config.toml
n_layer = 9
d_model = 256
n_experts = 64
experts_per_token = 4
d_expert = 48
moe_layers = [1, 2, 3, 4, 5, 6, 7, 8]
normalize_top_k = false
balance_bias = true
router_z_loss = 0.001
tie_embeddings = false
optimizer = "muon_variant"
beta1 = 0.95
batch_tokens = 262144
steps = 3139
dataset = "wikipedia_en"
Below are experts of layer 5 (counted from 0) of a mixture-of-experts language model. Rows are named router (the router's row for the expert), gate (a neuron's input weights, with its number), up (a neuron's input weights, with its number), down (a neuron's output weights, with its number) and show model dimensions 0-255. Each number is 128 + 32 x the weight over its row's rms, rounded and kept within 0 to 255. Numbers have three digits each.
After each expert's rows: "gets" lists some tokens that make up at least twice as much of what it gets as of all text. This comes from a sample of Wikipedia text that the model never trained on. Tokens count by the router's weight.

# expert 48
router:150092127128153129159155133098107096127145144131136080144212041130093154129175132132154141099111135141133085180131149160057118150161185082180128173158135114102101132115096129168143136081112102141112146148158061094135174111153121173111154174106157167145162124103122133113149125090124125136152149158140090139161151122176173167102100109112101076118212152122163150137081167094084184140110121074162178145086137114110092145152082205125135078123134151184160106152102145130137132153133092134085075108076076163078157116108177114127137124092155160140046137181156184139068165133136107122101139214127103096082144123130127110136107148144114228146081109094143122092117186145108153118106133121098140135134068100052158125097135113108042134184126177099116142097170128123126114114077126
gate1:131044146109110085082139147123120118189129124100088121163129165140103147067118112149146165092165152184108184094132107134175175102091156175163156140170135054111089179114127115186130147176097109063100184089142151100111091118199057158112158140102114126138195057106138084113060137148149118108107134099094144137101123115121137144168172101093103093097100163101125152150197107070129127148165127121144182109115163139090122098148162126145159207151144111136108191089091138157105118129120184166176089150098132157173134124136107097120111129134185186145106127096117115109092122148109122094094158093089161082113145134180100126154133131179190107116113144071163101103091145102130039189175105115139157115117190154126130135131098106139137100033145139103102127135085151127105135153123106
up1:106116096073185127129179163103118153168079204159104097127080170106134159130178146181122127099081176164095117126121161123050086103142087128150141148079149163142118159091127153071148120152176129087183148104081088096153115071172054142118115152144099172104125086110142151151098133145117147118150114171123113086133146099118180142154136111134182131139140102142113133053118061143183195179082141127139101117158085128074067135099193130156166097114152123187148151179066123134161161128053178111111107137119086195160135144128152102129132205101169127195176133099115098106147193164102117130138175127156099114120124115150093181124124144105129121136131133144163125142121135106090088132156128121180116081159039101100133139106120088168182114128170115117104089160085117122120166128139109
down1:112135108172153113052091095132135088208133139140106116067137050133090145125136133104103207182156137129104171100146089157117173186157228143150138093125124139118064119120123137106097155151156132077101123126204164114110055166106091161124130128138171117178163115099158139142088154190154153107145147105121141091170081169121111167138141138167122122093141122124138137176151142141126154058135082106129208163050157126158133142111111086124112101120108139173127154147109137134093124124136090146131103105126143082127130167091126103128113084140076146109119117092129137164122123130120124071115107111061182114134098125161178034176080152080131137176144192127170116080152139135120135166123180090140094097080140144151133063063155191137088112111103147141125142120185136162107074163132103
gets: " to", " was", " is", " as", " would", " not"

# expert 50
router:143092145174127145153130171113125071112141168164164137108123064101138151103123131130143153132142069127062140166143104136114086135197137112175098122168147145135123135139071130137106158096085121137079089133174109112078132124159117117126094099206220128161123138153141123149198098119106045142144126109098144097112126186133114127083098128072120085191124142140131100203072154129135145187131094080178136140103100147136108083167074199115120105114104123109122171131090092150176088085179110135082150106102095119108103115069158139134136199070186184099126107154182111172079193109123082111072142181145106089126195099126137153154140153169120187171092136121196121099129179158190137141129150126083149110114104101100146110150168153146136167123105176105133111109128122141165098111148113
gate2:056128069146138158123140096097109119081112131152122156090135146156166177081099105151124096160102113146138097143177156162173081111167070124129129126147133096055079159137150135098070104111127168092134147127145192162141155113144096114123151093131189124080130145075117180111144164120148167109199102108094113111091113058114102127115138104139180097130117145196088101105063169129157166076158149069164104199117163147092122143176099091171152135080163119144150112145198166118137087138061116075093168157138117134161116130111159128103132102100141104172125099147143099134180139145141096132119155063162146145092137092033148128118159129150114160118194133119097165110175146124153157068187169117165135087118065135106107092155207152140169133077111137104100123143129158189142114089108157
up2:102082086152195166108136134175120115119090093177147107143067122201161201097126151167195082151130121096120114132153212115159109105162071094145154117141090151087110157146153111104146162139080142138124143101141200193186152131124212117100140109141117089129112102144158114110067127067163155097176130149130100159090082114082099144157092122147150085126137200156137146144059181082135145117117149118146117162120114131138130157171084079190123091164156162089081113101148148147137122075103136120083169130130113088146101157076141115098145133187126109160183093146111140171205129088099104178144081116198095117113140113142116082123154129153114175083147121102163189167145150116141090180118128134082124129124083109056118148170136148105127106170101153086077106145129154136145113109133138
down2:097135152108160145160084101104122131103185118157134120104166141132191167162128166146151141124070134161117163168068126157079124119076113101137139193105122129112107130123133193081093078106151112087117131159107142093087119109167127113112182097116130118112151094092150098158134148115137107175139106155109050179159192154164145155181233106101135150133116153106089121123136132161113106172206148072144137174108150116148116119161108139144113095134104134146137076126096117182144140132133116109136142092109126147147141092131054121138120043126095106170128104085112132174149145096145161097177136047152124156130083068084121137165097071138141049095165184158144131083080181109137139081095098144198154156105130168114118153207134092106081170154153093085109130187131089168131103097144082
gets: "0", "1", "2", "3", "4", "5"

# expert 0
router:182104117199129143132142180102081101082097164139184046121152130107129164170150125094148117139098081115081145183121135130110145129157114106159128152131187072088089176124120104129167196130137143143128145139160126074121157117161190189092138144224148157043160133169135104091116108190114079129146121174064123136131176162142137122081156162103122096136129111147063139114119138118126111142109088131133181094047105199102093158128131138109127116177173127142142149155130117125126111138122093181130146081096135151104118091094123097123095114133188118105090104159114095157136154058084140194129109162079132093146148207132127101145069121088085167144121100077125120147186141089117161115099139110118119203093096121056153158106169180080120126131119163106117170104155109140149133093159131
gate2:161147093168127177166113136110104134123093152135165033086068124087157116151167092069125156114074156146154126145091149164153120135134102122110136136128158136078074177096152172130178119069102100143130080116123157133123175168112075088130137144192095094151167126102127176122100109137090092110126166133173106093158129105083127128145151157214130114178110071177150141077120131131166110142174143175127121090109138105138067186076128147091078071189148121147138134153119192182104117120085134171136179124099126129145072095113113110128107139132149117089175178083121115133122110138110114164114131061067134110118163187149123074128075146104122164136179108118180134072127119158105140108158134155131114151170102149102121203100130120131095106103138080105127082114218110157146110165215099
up2:152146191159154073108089107128174146117168117111114172167191115152068144145072126182060160120136138122149123130126111085138083132145144125131137104120149125188153105151162107114080132149153181078112163147146087104114094112098122132138083117110200170160151155136148043107114177101193160149140107107101109148145159125148110134119057099104149092084186170095100074166084118118131112167153125159100203186131098083155152108186168111144143126083127110103142162142188092156101126109178116095147112098112131144138148146109151172089170154094109127161088094141124133125119152172153072102174154148128177159137160091123130166110152112120118105162076118158098111173097153121073116153080104061122136086078121096156121084175039103133158098136097130154121186127125153048132124142065189
down2:160094100167129089048024161117116098088153190120117132137083086139153090135167130133190121107119094154078116146118173158108133105110089142110153179119114124085084189112183164103114146112128123106157100083089068148177148081169132146165137139176120149115171092133109140143109171100095157159185075137128204129121126175136161117104144145064172111158103194149140107095127149150148104111124084185117140099077095119130130102108121120098122094152180122142164102161168172123115169130118104120130150159151089160118140113111111137170115159142172093090104073132189164130122147183151069084149139204079157142121181120107117146071111154133140130096191117086174087110120085162093134113107107154088103170112158085136133091120160075127143098161179077111093127115110158113126205158124064
gets: " the", "'s", " The", " his", "The", " their"

# expert 15
router:136068126177153172163149116118090076084129192141144114099166124125108161108205190113139122116130129160121077175109119155101150122175135117199127154126133153112140158088109173179129122119115088201078076101153073093091173133112109191105117106123135129123218170103157094108133122151120135227149131151134107182159127126196175136142171136071096051145146156138103143191115153125107176138059091108145159146142129130121130132136092154092134140121149143165085182141085079121135105173198114159119107094093067117124194128109113099133125183126142176124119164142122169100096124133185139149060115140108096052102164076149133100119125117139112161138104145130179113085159097149151148139135119123113189144118106053119148095130123098133099144108149139070142142099121098139170102097115065
gate0:133148104031162139101156157128109139091069153149150127155115118035147132126092070089126146129139123098129072144164153164122134150102105108095194152090111161155090158119161175101165163128088131179133167116150138167157171136061144103090087114090144091139153140150083148115126119179084157197123123125130151147149095092157132130180129124126128093159134139174123123088076173148038136157130090072148062131177132126151115160131116130071135124112091084084115101114110184142145092153143126139162123078124094168128154142068140115099124110114116131102156157116158160082167053177142140108105135098172137158119169097153149048130137108128129119154147106088137159115108103134125171201139108167110147190089119166189044119176124184126164091124119078127136134067092077137173102088146094
up0:121138151154129108088089134132169136134151178152145165092110118149123118155129124127175120153126134144117133061136184070152170118072128138173123110157120120092172099092077117121131139113123088128153132104146078140161125133111102061155124096094142150155168124125111085100185151147147111153128117182166084100084156182119177082157141163153184126172130083133133132078086119099207102047120150168050116126148103151103057107139095134075152139167119096198207148123175102099142127135109099143102128142135106143168151146084115174171128147167085084085191097104148130179173148144085120099197136062107110096124184147141121106153078136077091139154108117186137148054152122105097158049096111146152116143108146110171137105166122158188134113157140081135129119112150166113106116200165184
down0:075113161111203105102113150102142187118150145209133088126107164051109124159128114100130113139160170119072163179145095126095108139145189161014137167110142140125133156061160141094097146143142130138151147127150161177147098146136079103073121111153145109142117155146118148129111123121117183130110144141112117153153174065131073177113114135164139126157054194172116152135128164131206143126115155135138142133166138109113123108119165114093091093073162102120112112109126134109128157100127150087155114131125178119151093140086153162140118161164107063102072102088132093140160085162134120118088088104155143158148130110126162091140145110086142110118140067072192101212167094117138157158134085112135133150143134210174091119078154130120192133094108139143137129083152029155110124059191104
gets: "ed", "ing", "ated", " made", " used", " held"

# expert 52
router:155114145215148138139141243126102111132106123095141117105147110097083122122155160119171104106063063136087097166194090145107092111153154105124145124172144139147161154093100137146119123121107144161034102185157118099115169123137145164051126144166205190100155135155144110103140111138084125121083150145087072110096157145120169138135114138092121106207175145194121166125094123038129163158097094102127130114136153158114072175140078175118130145182154129096138121117122161126143123114155080162128141154072064130120126107099221105107127209129183144108110163130161132106116177138106054191137096175105155123160180100128133133128109150100113128149111096110179101128120147143122193142104167133101144138103141106081102122122157130121079182151110109150110151145133109137132109105096074
gate0:109085090049101128150103120109161109174168103103140158144128166115107075164092123168126029165124146169121147149168073162141069101129086150153143132088070150142157119079141177135130069168101181076129121080143155052224106181097146144144105137115104146183056107096107115157109128109121149136119117111114120129200123148104103122153170156158152181104168144123115163104159093150156152123129107134114141119104149147156150137088122080185112125160103136097186081119137154155120081103171141114117164105112111088110169124163127131121118155136108140138099026150115097163143077128126101113158142073164173080096132120091108136139147139167154177124190149093156127153127125128057158069143152106123121114180133096082109129151136092182111148083098091152204160181136155156157089138134073
up0:104097134076125124214070148130121104151095060117100136166126169089146045123096145168124109122100145198087165163142120162138124110103075130155125084126120148153125157139140096112170098200123139123176134095132147032205079132139166149201099139128121140175088127086102127134108107082145142114085109082121114114168126113078130115126153136148115160106175135118092160107152102133112108135161103087135125134159132172164106142113161086195105126146127158158174091127159118179141123135165162102153192115103138090112143083128150173111101153143136129146089109177129066083148092107128077124115179124148167084084167135101101111159097179176132154098194124083180143144145084095107153114125164167081134077171150094113130148155162097126142163026090064167100152169115130148136067136095103
down0:078144116122147138190182159143067088156127138042172163118132100121128121094112146123159104117126083137160109134158169114245158176135133130112113150107112117081111109094171127189198122100148155170172143143136166084175107120124148129106123171146043117147118149128134201132135109096071121124109065105090083104138149133109152158096069107135118144146158153136158129167143132174150079092128098111150140094121120120108169153177146132165141080154112087129109150090124073091174155087122119166151053182098146125153105112143105108143167076096064118082167146134114115181088128199139173147100177142113114124130098106149108078180109100110137119141073125172134107136131123106182144084123190080143130130094177082128208088109109118113118095238128106165116137108111109124114127138143126
gets: "9", "1", "2", "0", "6", "8"

# expert 29
router:139052101166148149153115182133122148119133153139152113075156118070090163154145121117141030137117124126119121150162083145115145153143168139170111099163165128112177186082125144163111147143118103164104072136138101114019178072149148152097113117171160120110186136119144093072150133117102083180101158126101112162153124126186142087121187186101101044170092193133076134152096141078146193123128135150122174160065124122119086156134108128123177081146164109111104130165114099100144077145192144144136115113119117088048172153097162085087123116154171121101115138121112128139102121100164136166056127128081075074141156145162163098158149155082129151148149127094151103118164174131095142112115137106098168150116129091123134153131143135104147147134132142088141179079156092056117045099144115
gate2:153143086140100124178132094145133168156149080105114120150150130175137142133150130123086113145110134173156206085108126129108168163194148184151139106107110149121135165109094126174120157131153148114109115111096108149179106091114123120206150153111099170102102172122115140088091195075140119111096181144164174129126114117141076187130125122145075092112085092138108130152182135132159130135110145125146178152137200046079114169159164104066163143180176094076117115087147160108140115142115144098102157056112137159111169161100058079100181096129190136121161143051140140165066136092142109126130143117111073184144162138163082104121133139096121116108070088060103102170084133107141093109130193142120078075144132098165134205156129149124185151105125159142170084128116109067095127138151102
up2:145167205163109150104120155115108136118104196115097095173164152128104132166127155110124151160150093089131140112182161122116121159109109124049131099103096140111202058169188193168100119144167132094118136122141130184094138104145099113113086134129094113111124146121139158146096132156186107155116185138202152094091151150175158111145159144086153168157096173136112117136094072146138105183112130084135085147174110051094113116127126158098205146086126126147068149096132146117121121144205168145075121163098104142077137137146150187131153057150073134143088170136188128127170125153153094099114106153120159086172094128184113094139129124100130077182168160185133095128116125115142157096108114091140108119070138097098112119092118160133153088118124120102117050107122079162112178073058174
down2:169110037082119129121130126104095116136097094162096132110091168141106116126128169118058101165073112120121102087139157101173166123142082136086158138123104096153055079108214105048189163131142106131130114173156170118130146131128090096133083176128128124135143129108135115152083177123065183145144147114145118109075126200131148126135086125150200175142102145120141111121125169115099111179124096088197153070139164099099115125165147133182137076140156105143133074115162124162100118077172167092065152127091110093048161122187088104114185115084157200139074165143165131104128153113179126179197136183090141118109109115148128097090142076104160122121126127080137111109120130126187086113137175124144125130094129110133125152114128129124198169131120108087183126131131166142169170158139153
gets: "th", "0", "ed", " first", " second", "5"

# expert 1
router:156109120167142150147147155103121110086115190144169133108169049098135123162158193124180087119127110137119114154109162135060102146125134116175141141136127072115178149099102127193178110120133124144081089160148076093115168117126123178101150122111153169102162133082109130127113139117093114115159157126119070154118147148155172122111114141090078063149171121194118172152096137105079172141129120135146186101126154120128067122128040155132148078146137137168089145114107138118158096184170053150126123088095101153067195112097145114111110180125152186124106149164157198134101137121141112185161112216134080088097138102123184111104141136174109134156087119120159139044167188104107178101072134097067163117134105051132158115112133133131072157175112152070112144121117112115128100152096127
gate3:140123171118151141134148091173130168134116160148091109110196113123118181118136121168164127198108129085188032147141129138095102123115147102125108124124139136079168090071124111106086155130043147142141104163132114122161116159141169172113154152114062155113195127107140116125060072132109040106154170137143079173137120100144085144110169089130062135129141107178150202149095131101111120112112129113098126118113137075104104136125105197136134150162099128119109148102153099094138135141105110149095194139148146182098134117115115101142153138173161080151126126100121130138132114135217141130111090172154168083089143106132154156131133110174099167193114083083115161113234101098153106150150207110106083116025118074143142110197106127161096117109098132106130108153094103108178122133170135
up3:115154080140074134157147141114131143117162070100186128128140137129111071110104174094076176099103117139130122130171049129133206108120088122135162094101062125127141117151120093134142152088157138095046157106100083150119145093168121077176122113158204070108088098092132152154151181136158175133154121168160142064105100106073161067161103158119174110105088113094120124107147139115123126165110127159114097125091184170169128168115115117122161121116145146149104103155128167114152162077128149112153129179144100138159094100124107197141096161110104158123173149103112065167114160094073131114111175054063078167133197148130084116144092146114142090115121174135082077198046175136116176120131104152132169161240126161098124128101134104128149115114156122125160166136140143151110114129116122
down3:168094191131166089140109123114143172107164111180077083127112099085076154151101124135087083150125151089143116063114113140159095046145153136186190101112117085143081075155093133151165167117146089154181092083085105078173095138131175099181113101096197166149140115123131146124134114127118220095174090153147133147128138175138152152089114093177146128140120046096111113139131162098118170140127161118110160176088171119175093146149134123094107120108171149142163126192121083146147131169137086127132154152132149105104129087100069140154110139098134176070132144155150147139131092099125124138160133105119087156167080131180154130100129147131143072105087132185102144114121202067095137137136103089145094109150124208091114140100071169130070131120081131158110140124151111118091105210183161
gets: " for", " of", " on", " as", " in", " to"

# expert 36
router:176125115165115157143171176109091098077082141145181051121135111099117144179143164118198071107087096137117091167133162147120151136132122118176160144134185091116126162130123123114181162133157081164131124108165107137160202093180148177116134139144184152152156112108122120083131117160083095135133117172106147146143165154149094119082152146084155111130139105170096138114093141124138136137104095126155172089044100220100089114120113136106170091145140146200127154136099080124148113115147075138072144109128144119087143132121153137111054161102178131132091098165116147144130140090104139199176100186063113111133156201126154100149079139088110181148102101110124094114168128057122160076063126083131121172122073101098159120124219190067059117143130158137103134123129126114144138121123116
gate1:165083134167145124155153118108143157090078150130152116098110172090121134170146133100164064050191115131124117140137149134140117090091065133221155068150157124132082125149180086052081103065153170077152153195140123102160166142174143172156126122125177149139120163127080096106076085136124143129108141145152146130064122122154086112087129153141094098129136119137151203017079053079111180109153105126156079127116136137163125150104122150128146076126144166136150129120154124117110160106054143141137152171107149118123109102131126116114079169145143150116121177152157169123165129114087125132135142142105117133145146130115145123179134127079139131072145110151150146170153147111127123126107147084133132152064143119161103125146208099093195208182089109111093141084088153160132095187061135
up1:136148119068129122081158131196087109135132131129129096182174127115170118154108178155111193172094128156130098118119130151146138199106224090093117164115106145157141137129102137163124082131137112140069108101123140150173104071081115107117138115134074112165135111127162178134174132170158102180169143109109090132192153146136183127182090105135122117132122122113130067233160192133170106161116146119110179136068087094110157116090148133143139083138112061122128093159087096129129148197181104133123144041169108132140115196109156147182147135108082140130131109112112080163089120152127116129096124117092084101131135133161089058087085170198100123171166139107124139089122091087099163164116108164118110133161169144150154163119073155189073112092161131151125116194148124119085122101122119
down1:126099134122179149071129124116085106082141114197041062154077076184102191153156120094162134129127170101119142044139122112134186197124133104113124092129143162143108115106142147153122166116124121168154145105110130121120131123119087193117140147170113129174123166179100098153123106097143159143231096113168122150045167183116156109118144094189117123189093109141154161062141190087168094139141151119180156115104070135174114124076152124162132108119175118114085164092121121125202099147122100144120192156161152107119108081099114139164084125124182134126121136172124130091168097109118105128139130121107092108067145161127116101125135108105122134054137140159164088151163108059129150115097118094097070147080069180138111135165170086128112082130171083104179136115116148146136139127162110
gets: " the", " his", "'s", " a", " The", " by"

# expert 14
router:125109098163130142113147177089131127105088119134122136117098025130111148172136178136147088131120124124091144147109138159137093146114158139093183130116152076119125108092121134162154110099156082134060082125181112135148166075131151179118151118193155145080122169144132083138169067184067132131145145159103102168122153192116127093128148161108122149136167137132139164118131156133138173145065127142158145122113176171075068157135101125113217069189135064100087132127066119162098086122131100155073179117098122105106168139078187095163116141091136122129090137149172209101064163119117107164099123173107120112073136166139186138163093173132136140148131140087119073055161127103185165087103141111119144171086114136145211146113164151136069133140093142098069140125174095115129130125149124
gate4:127119109120161108097178144085140123086100130201097148111093078121069110134151189149114041124120133105164082103148078097155069099143105083093084097103128166140089093105078166117143103124148137101063168102160099108083172093142105079121133172132072120144128156144161144123136114098087137146171122165127140102147087121104089085179144106121104144131190140124179175133093156123153128174181121057106118121133109094094114136109146166102091027055129116133069112155122170166101099173082150150138186112189141149148136142106146141169119161140095103114146175093181162108103156140116156153150162134101173094082126139170078188123092112111126137161122213149144118125177173095132142153137119136159150187129098118137188185099156194159158099113095122138108114115121097078177098113155144
up4:120109137125148124097138091102090134090140120096167077136125125127143149128074082128171189138141137129125145128144158140139099122112112194157141173135146112093183149134132092123090098088112116123125122127127124138226124126080116169139169111127143155087098160097174160119093222163153072133076095088128110113090186070184153123129091115154144156141126134153095068147143145098103139085132068177147106150161124134075103128110098106197156200167142144147142115134163140162153132090125133157154114172110126114147118105192104164089168087076153144132157034130099091120171128160111068166176078134150106159119131137105171082115142164160125117148133098098088135127121085174117058160112137093088117074093101118131106039141097124163145184147128159169098121147101143213116223136106096
down4:140139091068113161174041117120089097150163096164126142115204169105134141131188118140087123110105098147112138114156131043049163123199123105175089100164144130150128158106165186054118136136134136142155138113122157113140075124135196101087139140085137155151139087171156141143068125082067161138130074167120189105159139094107120124113102104100136134143127140126114096149101134129126166114169083131149080134091081119133134110155130195146137139114166122180191089124149108169167141136074090119104119106151099155168115103120095149139149089164118138127100097179120148149182097187095072156195182167052090116105149118102121125056087123161152136086158105114177149133121145131137080129124130145134094160082088066119120079126121134175156141176159182141164123176142124120157076082118176
gets: " ", " \"", " a", " (", " un", " an"

# expert 24
router:127092126231162162179139160087097102119139166158162106117150096094126169156135103126126114097143105188112059135165104141066145120142134118196157171116140161165144139094103130133146113096154089197111126086166119096066151135148184141087063119120141146094173122077117103149139128114135138135163142132091095159165160154220183135131098133103090053140185179121148150155067164091117148144081104083150154130093166114101092118157079190106130150099141123110094176149090077146119137156168096166083123087101089128085175122128138111140138128157135146098070172182167163118091125148121115163088116189095084092116148088130103081108108157114119172121097078120175151129165191114144126112106132092092163139125117082084146099151131154130051148147078163106113165087173113128141082124095148
gate3:042156094105172135137159151106066100170131140168105193142135067107132151127112090137084095147123105052147177121118126113154102139156122122147133167159085161170100165119086146146112135104131091147155140121125133180141147139178082094180106125138145125119145144145137159125143101120198089168116120135066112152112220139109105138154121102114121140103090125158153116144153107117118103118065146125104091128099092128125086139166141108093109091080146157113139167170105185074073117068178095162160119092076139098099110171201172132125086084069075062104117119075136166170109142111148129145156170123127130067200132064110103103195117156172143128057110115187122146134160159141111107106157162136135100143115137122118131130128114152219183134079117090068071133182134138135153146158169158
up3:185105096060092163101096099151169148119149120122089094073126126176141117148113162116144126175125176177129107139102126111126176130131128112151050113083158098130170105155175149125104156129109181120120146087074129098043086163113114107157133106099147098137103145117130029152113129058145064093172126113158115098112120112117132142164182127091131135189092096108075116172134141133118150140181153148170091180111097125140145089134099126112145139140125085139109118148093057118149106140120097163187128183112131153134117113071094188108137214110137167143121156122140104051143138148136166130121155090130146187102141152170128169087115119123122234175142163098143127123079125177203118141141112106082113170153103176145152116134140078082118090104121130152190180101112185133158184123116085
down3:128114115105105119130135136161145072176135098198115107120133127162114153088084160067164091110151141106106086102090169111131122150132114127159121150212101106147144076099116071138158115096095112199135125153178156187116088151136127215088102091124151184124140153118104117109102153176142133136155142134059168173120123119148112140108088100102142124108174140170181054125134169141135139138107125105179114158101115076164161142135123163189117223161193116134146074148157095101126091121155092087173118123124120118190163077193103125116119193076094088173133124154094122112177158130097126150164094119104111152158200130123120135127099113108192109111112133154123100144166100108072167099130162110109109088174115041118089102092128121186159118159137068118150135166048138136114101097101113
gets: " was", " is", " were", " are", " also", " be"

# expert 28
router:147110135150165137130134170035119098140145133136105123115154086088117157137123116090130055160092093092068155155099142165123144139135140102103141152197143074098074101109126092129162212107141119155107095129144152118098139103190161128115139163209119136089164189102111130137148146177078031103102145131079129149115129144170145105087160154088178129136148179147095136140079197134110149193131140109147130155123117164101132121157135161113166115130161118115133113146148168134124099092134114105141110137092137075048124083121122119192079116092187166101129148142158131176094117085120102116130115136113118071086218189222122119153128167135127124157120097117136097060172104119146141121073164077120143140084100157091148121103150181092133161179106184140200123147129119147142157116096086
gate0:160150202129118108135087155166228106128194170167135126133174096105123127091120147076118120123124094093189050183103157093150129199157115063140131112137143096066119147153165155099108158053153151142135147116167204106131124115059159108164124056129172138085101132117120145151195133122190058143122165091197092097081125122085143094160105096119174125099121144066128101143164123180055141154158145126120108136112110073136125130181122099148142129127096123162166143122144145087135148117131100138133106114134128154106120125121143139173167145114186130079193152124144132052112108130157090133141090069168102078088117124160113142122148108101152117131172054141140138161107138148091154093101149146110166184062101109141083112126111127081109148128155178139104104132071164108147104101103115
up0:131118203122129106078147167149087102157164096156124094102098119106101142189177102113154101067141057153132107161112065095141085097155104122088154137086092108164129067123126100134098111143115164105096093156116169120110113104117124175206164097126202133072136107068158146102183170102110075129154144184192155178149049123125127147128138128127097124130117127213094120125190100174047202082109134105131105117133126168114146106170105130125109159117107052127144163155091138067167150177117157116141112136114116147064132114147141193119125178127148149160114150086075154126154199156086138128146118130129102128095167127097104134131073110130155126129152122089103198144123170174100190138115133118138137098135134126116121098068123142188175154090154159154123198106093147113103116117143137
down0:080146181142053143145146117135085115149097172124126135124150141093193129153102078153106110142088096149176125119155142104124080132061104077063113097152133155160125109169099072129131174156119176098147152095107182117110103074173095184082112171158071135079117124118125158123159115135109104077151044097129156124118113124138148112137087134100134099160144117161210172130103132149136172124164125085140133083169115121099091104149118101187088060130079173147138134130159167161178115121118162089140119131094156102182099132109147201068128131105168127151152133146157161109125102125147088158112148127111135154119131128075121109106133062103164141152189097218133139091139151151092200157156149094086118104198081160176153126066080122190112111142101101135141154170102136169126088117197136
gets: "0", "9", " ex", "S", " Ex", " No"

# expert 45
router:139117138217134136126148153122096101162118129138135122119158105081084135120129121088172085147086047127066134170163097130131063161162151124151136158210193147157149193131050114200146150096111142179048097144163114069098157102174141167070083115143137118134124142142112138097166128155110058163121109115156105129103122137126081136090078184091115041227151148160099112175056104119114121174136146113140122138120131158113101161147100174083159082133133094134141139138105148145130114134160084120144130115078147118108123098104143122087159131117132147133126158161137100161096119137093105188092100204114124111162169100160186108168136140126084125186122127092174105076133112167140149120121187053096157153114105112094148155147154148097131157109108156142124147077167118120145076091131095
gate2:049130178132117114115103176114206162161115082152130114146140137127107135150112129112174129119126123103160181104082117129088095132072161045134101196140093073147112152130082113130100162091147091109092132162091115104195121148117080149139145118088091169115135108116102122088152143084169187201142052082182113166071099122118116119115178150116117153128105167160109132173131133140178150049134159128118134108115112104124152122148166166137128114101098079090117136159162148143143080111150077138109073129147203160118109132147112106123136142075167115090077147142171141129090151142119121088120149190111089143085183106126074110186172135104194135092118115147093184085204151097131104121120134141109090160134164134084148188179157078062146117137172123102212118107126111150109114121097154
up2:069193140195056100162159208112174158154086102168137174120070087084081102159097163157145147124106121173083128109075129171118118126106225167105127130155109120146112129100063133198155128080188118179155170105131116134159156107118129093123065120113160123130096126093182070107150124139082091146096116099089106184138112143134128102155131093106104099113119096144129156152152123118178097186132163135086122166134074106147149110150113110120119065122085147126119146152119117104137110133126134085127118123186143155142084132148147095096041166118116129122128165156155126111149121176097067093098108097138099104136213102157081165107104188138153144090147116164128173124121110119208135122176139102162130083162114149122165125135139156095174121188129136127161112090166154076192096172080146
down2:193132134107109141106090090136128130129172103096196135095077169125128129054158113089127109124093100145170129145094111169219127096143131047152125122147148049175107135120134142123078168140119104105129104159104126102125158144131195109110164173068075098154106118126075081143140119184184106094147133099151098105216122083108108104165152170110138162060119101070148137110084135140124150147094178133108153113050132135166157105124126100120113166122133120107120194123094122109129123096189134117064123143147131078176143158118110143136085140143113124126180106166099119162091124118110139172112165145124217120188133196175119106074142147147101129134112147123132150149175096149047181148123098139155110113111141138127125137134081178056132156107095121079165163137142217087166134107112132
gets: "0", "3", "5", "6", "4", "2"

# expert 35
router:165123119189154134140161205110070121083120127147181104108121106122131165132123109121142025107059136106103106155122126146114120146129164144156151105114127119125134152069097129139136175117128046128112056125196109076082150091151182171082163141225145172076171155094139077105139077190133127121121137129111103145138162138175144111116168164104106079136128143131104162144092179121158134139110092151172157132039105179104044159120131172095170092165160170089098164149125115133139087135137124152083159120128138099104136120109124100137104136142166133114121121151100131149096191111099128194090113143080102086133167197115164096143084141093113175134143124091121071127157128127102181064110123087111136180123116132065149123111165173122070152127101175103088165100157097110147156098124115
gate1:083143112225126101118140087111141137144122143121112104128160101111138184102143091180136105190119119149148134114108096122072141152127152165116127150136126146089118095144097144136167095087137106114110118119122131141154177077112158127079099087120070052185136147148158156132101116107083159074148129098125165230186183099158175170101169098128116087123117106119114162153144138053020150153107114160151082147145094184105099144115127095081086137115118196128184182081145129107158151134120113141182119129174073058124097117167087171120173159154153105134142112107131135166132126089150174142105140112118070134101145155178143090129147182150150129134138149192142132173083074161224139102131142123118094171089104101073093114104134109126131162114156140154132098103109095107171096122110190
up1:153125134160177153127141096172111109186146136102119166130090131053155158132129100205152090115135127079158162157104136120190147093123112120146075116156108121054135094121167189128115075116145159092206124147098122078072138156116162112155143129101109124169165115143121123151134128152076138075103148134159183081201155136102106146136209111095128128128156153160118148122199137101065101122173156152091153101147126112068086100144100162099085090095125164125139130151089118124163118102047097134092116137149113090087137119138094098191119132153108137149116139126152169123140081173085148073100122122157103137114153123134100048131154107146139145088115161130172149142147110191168198112122213082119130142147091118120123078035111142140059113138173123118168125074090176173137130134144180
down1:155161138071071096179173129115175131149155110152178128117108113201125128123113172138155137110162144137225092112189115151129142141147133170038128145109115126123115129100148117174085150141100085071134107149169154199149155179110111117134162095137155161010111213145117078091104106062180079110111100124086152111113122145074130098083096145141097176125082157167103131144057141123179173124180080129098117149100124117132130155124192144133139153117161128102106154149125107093077128098103109140188127127141142156151110104112164146115133101059141160058169149109112099112175179144139146098161076139099111093081119164101111089147104145141080104115139144132089099113112181085159126129101123124132196081194141171177109074120159155094117114129116133132140147093155137144129097149116168
gets: " a", " the", " an", " his", " The", "'s"